From a checkpoint of a small mixture-of-experts model trained on Wikipedia.
Experts: 96 experts in each of 9 layers, 160 squared ReLU neurons an expert, 8 picks a token, a shared expert of 256 neurons.
Training: a variant of SOAP for the experts, 17457 steps.
Below are experts of layer 3 (counted from 0) of a mixture-of-experts language model. Rows are named router (the router's row for the expert), up (a neuron's input weights, with its number), down (a neuron's output weights, with its number) and show model dimensions 480-639. Each number is 128 + 24 x the weight over its row's rms, rounded and kept within 0 to 255.
After each expert's rows: "mostly gets" lists some tokens that are sent to it at least half of the time; "comes before" lists some tokens at least twice as common just after its tokens as in all text. This comes from a sample of Wikipedia text that the model never trained on. Tokens count by the router's weight.

# expert 42
router [129 130 121 115 141 142 108 113  80 150 128 150 129 116 112 100 116  86 122 176  89 127 132 122 117 136 166 131 101 108  59 120 146 103 162 160 174 143 124 139 153 103 139 113 147 134 168 129 126 146 138 112 116 169 153 134 155  94 116 100 146 139 139  86 119 131 120 136 157 116  99 145 142 104 158 157 128 136 153 104 162 109 178  93 153 118 186 111 130 110 159 156 148 142 106 127 137 107  65 124 158 155 125 124  96 121  97 107 125 134  94 172 127 123 113 165 114 160  89 196 136 166 111 120 139 145 115 140 129 150  73 104 120 176 151 121 117 126 145 109 154 134 121 117 112 148 128 146 120 158 130 177 101 141  94 132 111 139 134 127]
up1 [127 106 105 126 122 135  97 102 135 143 136 150  86 153 102  80 104  49 167 157 107 118 153 120 122 140 114 109 136  85 131 145 124 181 163 101 141 153  91 122 160 132 115  80 120  98 166 150 119 135 107 131 150 144 133 118 127 104 122 122  89 106 185 132 112 137 116 151 123 116  84 123 125 173 148 125 140  93 153 114 122  91 182  82 113 147  88 119 114  92 122 159 129 154 108 156 107 109 137 188 108 127 159 126 146 115 123 154 100 120 111 142  81  76 132  95 146 148 123 126 196 128 131 117 138 121 131 131 152 106 159 117  81 140 122 179 129 155 105 130 130 132 128 128 136 131 141 132 113  84 109 117 142 139 153 132  89 147 173 134]
down1 [ 95 124 100 142  75 115 122 108 112 146 105  81  99 141 146 140 118 151  91 160 109 102  85 135 129 100 149 173 104 128 101 105 110 134 107  99  70 180 113 165 114 118 120 132 114 129 162 147 105 146 131 147  95 102 156 143 148 155 113 135 157 110 126 106 143 129 177 110 105 166 131 143 164 151 118 146 105 134 133  85 136 139 164 140 115 133 128  99 108 111 134 141 158 173 161 139 175 160  65 104  87  94 120 147 112 138 144 141 142 135 112 135 118 132 146 152 128 134 149 128  75 129 175 152 138 153 118 162 121 134  91 187 104 129 164 130 110  87 140 114 125 119 120 114 110 125 141  94 132 140 161 119 112 101 146 140 144  91  91  79]
mostly gets: "ers", "ts", " series", "es", "les", " people"
comes before: ",", ".", " of", " and", " in", "="

# expert 69
router [170 137 114 124 120 107 103 128 162 116 147 145  79 142 128 134 146 115 161 105  83 131 143 127 108 126 128 108 101 139 123 155 144 111 116 144 130 129 143  99 172 159 106 137 146 152 114 119  69 143 144 117 131 127  88 120 118 113 156  93 139 118 124 111 130 132 118  85 135 115 108 156 123 117 133 100 119 132 109 139 143 137 201  90  95 112 171 129 123 121 144  89 119 149 129 107 168 118 108 158 134 108 104 123 150 134 147 131 191 127  95 173 123 168 120 103 145 109 101 162 119 127 108  80 107 155 129 122 123  75 111 148  92 129  86 173 131 128 129 115  93 115 120 125 171 135 103  70  83 101 114 119 109 205 135 155 110 146 145 150]
up0 [116 103 118 178 131 154 133 162 119 104  84  84 168 119 115 105 121 124 106  98 167 132 136 117 133 120 127 142 144 134 142 123 140 104 119 131 143 153 118 135 153 132 118 113 155  88 173 124  95  95 156 136 121 116  68 122  89 120 112 142 129 162 106 115 139 152 133 151  98 132 162 151 138 143 119 120 152 136 107  97 146 126 122 159 138 109 104 121 104 140 104 161 108 139 152  72 126 138 133 136 134 134 140 122 147 138 151 152  95 153 107 157 121 124 162 145 109 148 107 164 125 153 104 145 100 111 156 112 108  92 127 145 117 122 121 131 101 151 177 150 153 109 169 126 122  99 107 152 155 112 111  58  92 129 138 128 102 153 153  99]
down0 [115 139 148 146 164 150 179 119 144 158 142 154 158 140 146 106 119 133  97 117 122 134 123 144 130 126 138  95  88 107 121 121 121 106 120 122 113 111 142 147 159  99 124 130  80  82 160 166 109 163 110 140 130 158 141  79 135 137  94 153 183 126 163 175 101 106 131  83 124 127 151 113 172 141  84 161 150 183  90 146 131 128 153 134 133 153 123 153 122 141 143 131 110 103 118 106 146 106 127 142  98 107 176 161 130 117 148 128 107 142 133 160 145 125 113 114  95  98 170  92 115  88 126 166  99 158  98 112 169 149 103 105 101 116 152 165  94 138 129 119 111 126 180  85 131 128 134 121 179 120 137 106  92 128 148 141 104 155 164 102]
mostly gets: " 2018", " 2010", " 2017", " 2004", " 2012", " 2008"
comes before: " |", ")", ",", "–", ";", "%"

# expert 91
router [140 121 158 123  96 159 137 114 141 150 153 108 157  87 113 103 151  71 140 150 139 145 127  95  82 134 145 140  59 154  51 130 111 128 118  94 138 159 149  89 124 111 130 165 133 160  74 122 113 115 129 123 102 144 104 113 115 118 138 132 105 111  96 145 151 133 124 140 126 149  94 124 108 136 132 157 103 128 122 127 150 119  81 159 127 122 102 139  94 146 116  91 116  99 141 145 148 119 117 176  90 133 127 121 115 156 131 140 136 141 132 130  91 121 164 128 108 120 133 145 149 133  91 167 103 129 128 129 124  91 101 166 161 163  94 134 138  96 123 115 138 153 113 186 142 130 102 158 144 100 145 153 122 131 164 109 115  91 128 164]
up0 [124 138 111 108  82 130 136 138 149 108 136  86 130 133 109 127 131 134  98 205 133 138 132 129 138 131 131 107 116 133  98 136  87 159 138 130 115 121 146  96 112 157 109 105 134 120 122 150 120 143 115 100 139 124 110 141 108 115 134  88 107 104 167 140 127 123 104 141 128 176 114  93 130 166 144 149  96 151 140 117 126 158 107 100 137 143 104 141 133 117 130  96 117 136 133 134 153 106 173 127  93  85 118 149  98 144  71 162 135 134 118 123 132  95 130 134 143 163  97  94 142  94 114 161 136 153 137  82  99 131  76 156 138 124 132 103 154 103 161  73 153  84 175 167 121 173 118 143 104 141 126 148 105 187 141 130 124 128 143 138]
down0 [105 107 134  96 123 150  74  94 151 109 157 131 138 107 142 118 131 124  86  97  79 111  78 135 125 159 131 122  84 184 142 175 133 142 124  94  97 149 129 101 132 180 117 117 124  90 113 122  84 103 145  86  81 117  99 120 137  96 138 110 101 103 161 178 148 104 153 113 126 153 146 114 133  82 153 103  98 103  92 141 149 135 151 108 124 123 142 161  90  94  91  99 164 103 133 171 170 101 138 128 108 154 128 126 113 158 137 112 110 100 151 132 150 110 130 103 137  85  86  98  96 151 145  88 126 115 150 138 119 130 141 111  95 126 102 115 190 111 134 160 129 132 132 113 187 115 143 116 154 148 177 137 127 154  86 139 181  87 127 128]
mostly gets: " founded", " worked", " appointed", "it", "ize", " find"
comes before: " the", " to", "ed", " in", " a", "d"

# expert 67
router [117 137 137 152 103 110 109 163 102 156 158 130 129 122  88 145 129 127 145 139 125 107 100 135 144 137 161 147 109 122 149 144 127 135 121 139 130 122 136 108 128  98 161  97 168 111  87 135  65 114 142 132 108 102 125 101  60 100 146 125 120 167  70 113 136 108 155 148 111 129 124 145 110 113 110 117 149 112  79 129 105 113 103 132 130 121 110 147  99 105 115 105 122 149 129 148 149 132 128 117  99 124  90 119 103 127  79 133 128 115 107 143 105 123 156 120 137 174 144 133 106 139 131 127 147 138 116 135  73 146 108 110 112 138  67 139 143 160 117 111 104 159 121 145 150 109 124  92 126  80 131  90 145 151 166 137 156 117 148 175]
up0 [125 135 127 122 132 161 125 141 123 145 135 163 100 135 101 174 133 119 138 132 107  96 126 104 115 148 121 138 142 118  20 137 116 135 128 100 156  64  86 106 136 158 151 115 142 134  89 132 121 135 134 127 143 105 125 113  94 109  91 118 163 154 121 110 134 170 158 150 136 106 117 128 118 131 124  79 136 108 114 129 101 115 128 128 140 118 142  97 188 132 105 105 145  97 156 137 102 133 112  94 113 128 111 125  90 100 140 155 120 124 100 165 140 126 133 143 122 161 104 130 146 126 103 141 170 155 136  79 124 142 123 106 137 118 119 110 130 184  91 147 148 163  77 123 131 145  77 125 159  51 138  97 128 112 118 119 125 141 109 145]
down0 [153 102 141 100 112 156 152 107 134 133 175 155 122 181  85 166  80  88 131 118 121 136 125 130 102  95 145 133 132 121 119 134 122 125 145  62 140 117 146 117 154 101 130 146 138 146 131  96 148 113 117 123 132 109 151 156  86 111 145 118  98 103 159 178 146 125 105  88 108 153 128 128 104  95 109 156 102 146  83 139 122 172 143 115 117 145 134 144 152 150 107 124  92 116 146 115 113 171 129 115 190 112 152  92 108 130 165 130 131  85 124 137 141 151 153 136 102 157 133 106 152 126  98 118 167 147 123 117 109 146 134 137 141 109 147 125 144 116 118 127 142 122 175 114 151 133 115  99 110 145 131 152 141 134 117 117 134 108 137 139]
mostly gets: " \"", "\n\n", " '", " Genus", " Succeeded", " Preceded"
comes before: "=", " the", "The", "In", ":", " a"

# expert 54
router [ 90 141 125 111 101 136 123 127 179 170 120 156 136 113 159 136 140 175 110  99 114 153 101 131 186  91 119 145 143  94 116 149 136 103 134 114 129 130 122 101  85 105 173 128 158 148 140 123 154 144 161 127 123 190 129 104 133 158 148 177 117 169 140 105  84 163  99 151 139 136 106 140 124 132 148 152 122 118 146 139 184 132 112 130 178 148 124 140 149 135 116 167 154 184 133 146 144 151 111 142 149 116 144 102 132 118 135 117 110 145 120  96  85 107 130 122 138 114 109 117 115 136 121 174  90 137 128 151 120 111 123 115 177 141 138 137 110 131 118 108 141 114 146 169 144 121  99 173 162 141 150  70 100 158  99 128 108 104 173 123]
up1 [138 145 167 125 102 145 101 140 175 176  92 144 163 114 124 150 117 128 136 115 134 138 134 151 162 111 144 113 117  87 101 200 103 124 122 110 145 119 122 113 154 104 148  98 114 109 148 123 184 142 124 197 106  97  62 113  95 143 126 131 146 110 144 112 111 106 148 145 126 112  97 120 140 152 156 124 140 142 140 129 155 134 117 107 125 157 132 107  81 165 119 130 138  88 154 113 119 132 163 132 152 144 128 126 152 122 151 132 151 123 131 113 114 124 121  83 122 143 115 104 138 113 135 131 110 139 118 121 152 119 163 151 153  94 135 181  95 141 115 142 149 114 142 136 106 115 121 123 133 145 147 103  69  99 150  85 129 121 169 132]
down1 [119 143 101  59 109 122 123 110 121 130 128 105 129 103 158 138 153 159 142 141 123 178 133  72 119 185 106 112 165 110 164 162 148 165 136 123  97 133 106 133 105 104 107 114 147  91 116 137 148 110 126 106 133 109 134 107 142 118 149 140 138  95 137 128 134 161 146 112 115 111 129 103 143 158 116 142 124 158 140 112 125 132 129 138 112 152 128 131 124 107 162 116  93 110  92 175 138 141 159  96 119  96 140 106 115  91 146 128 140 121 129 130 143  97 148  92 129 135 135 146 104 161 129 165 109 135 122 122 136 147 182  71 157 128 142 143 127 152 122 148 125 146  98 108 158 134 111 119 132  88 154 169 169  81 129 133 151 114  81  98]
mostly gets: " years", " year", " life", "ty", " days", " time"
comes before: " of", "=", " the", " and", " in", " with"

# expert 53
router [161 151 140 131 203 112  93 139 146 111 114 128 104 126 121 134 123 160 180 144 100 107 130 133 122 141 115  88 145 120 132 104 113 166 162 147 146 152 111 148 138 106 131  76 119 145 112 101 106  81 141 140 127 147 151 136 122 128 113 131 159 157 125 119 136 158  97 134 106  93 125 120 130 109 146 154  94 172 144 131 137 115 144 117 179 114 154 119  98  95 121 140 108 207 131 121 112 111 100  95 146 107 114 142 111 123 131 156 181 105  89 146 141 108 140 116 129 103 144 127  73 150 120 137 123 119 110 165 144 169 127 106 175 146 172 169 135 181 110 172 148 151 129  99 113 101 103 142 105 110 130 125 116 131  93 160 134 156 156 180]
up1 [143 101 136 124 141 120 168 136 101 158 141 106 150 143 128 174 117 125  79 111 131 131 145 132 115 101 115 107 142 109 144 126 186 125 131 123 148 115 160 167 171 110 106  97  99 101 100 133 109 153 102 167 120 147 150 123 165 154 105  95 162 137 154 168 140 148 111 135 107 124  66 129 205 161 136 160 167 162 145 108 140 109  52 136 179 108 167 146 143 112 114 136 142 101 116 178 103 133 123 150 170 114 143 176 156 158 152 123 134 135 120 163 101 104 151 117 137 114 101 116 142 113 170 167 116 144  93 142 132 127 175 120 157 115 134 110 126 172 125 142  52 105 153 121 113 114  91 100  79 125 105 109 102  98 142 140 152 145 112 122]
down1 [171 117  95 136 108 137 103 127 157 163 141 135 107 102 145 132 114 114 106 142 111 126  78 146 109  96 145 143 100 115 172 128 146 153 123 150 107 131  92 113 127 132 136 136 118 178 145  82 143 134 100  96 108  84 143 105 149 152 149 132 149 143 154 140 143 134 116 149 120 163 149 118  93 117 128 119 133 141 152 127 141 147 149 112 140 132 127 115 148 121 158  82  94 127 136 121 122 121 149 130 148 107 144 138 132 167 146  96 125 156 148 127 169 175 118 137 120 111 131 118 108 111 113 108 135 107 124 107 134 141 135 151 138 134 159 115 139 107 132 149  81 115  97 117 135 154 108 127 145 129 177 146  96 122 121 151 161 156 113 136]
mostly gets: " election", " =", " Championships", " Votes", "finals", " Cup"
comes before: ",", "=", "\n\n", " (", " =", " for"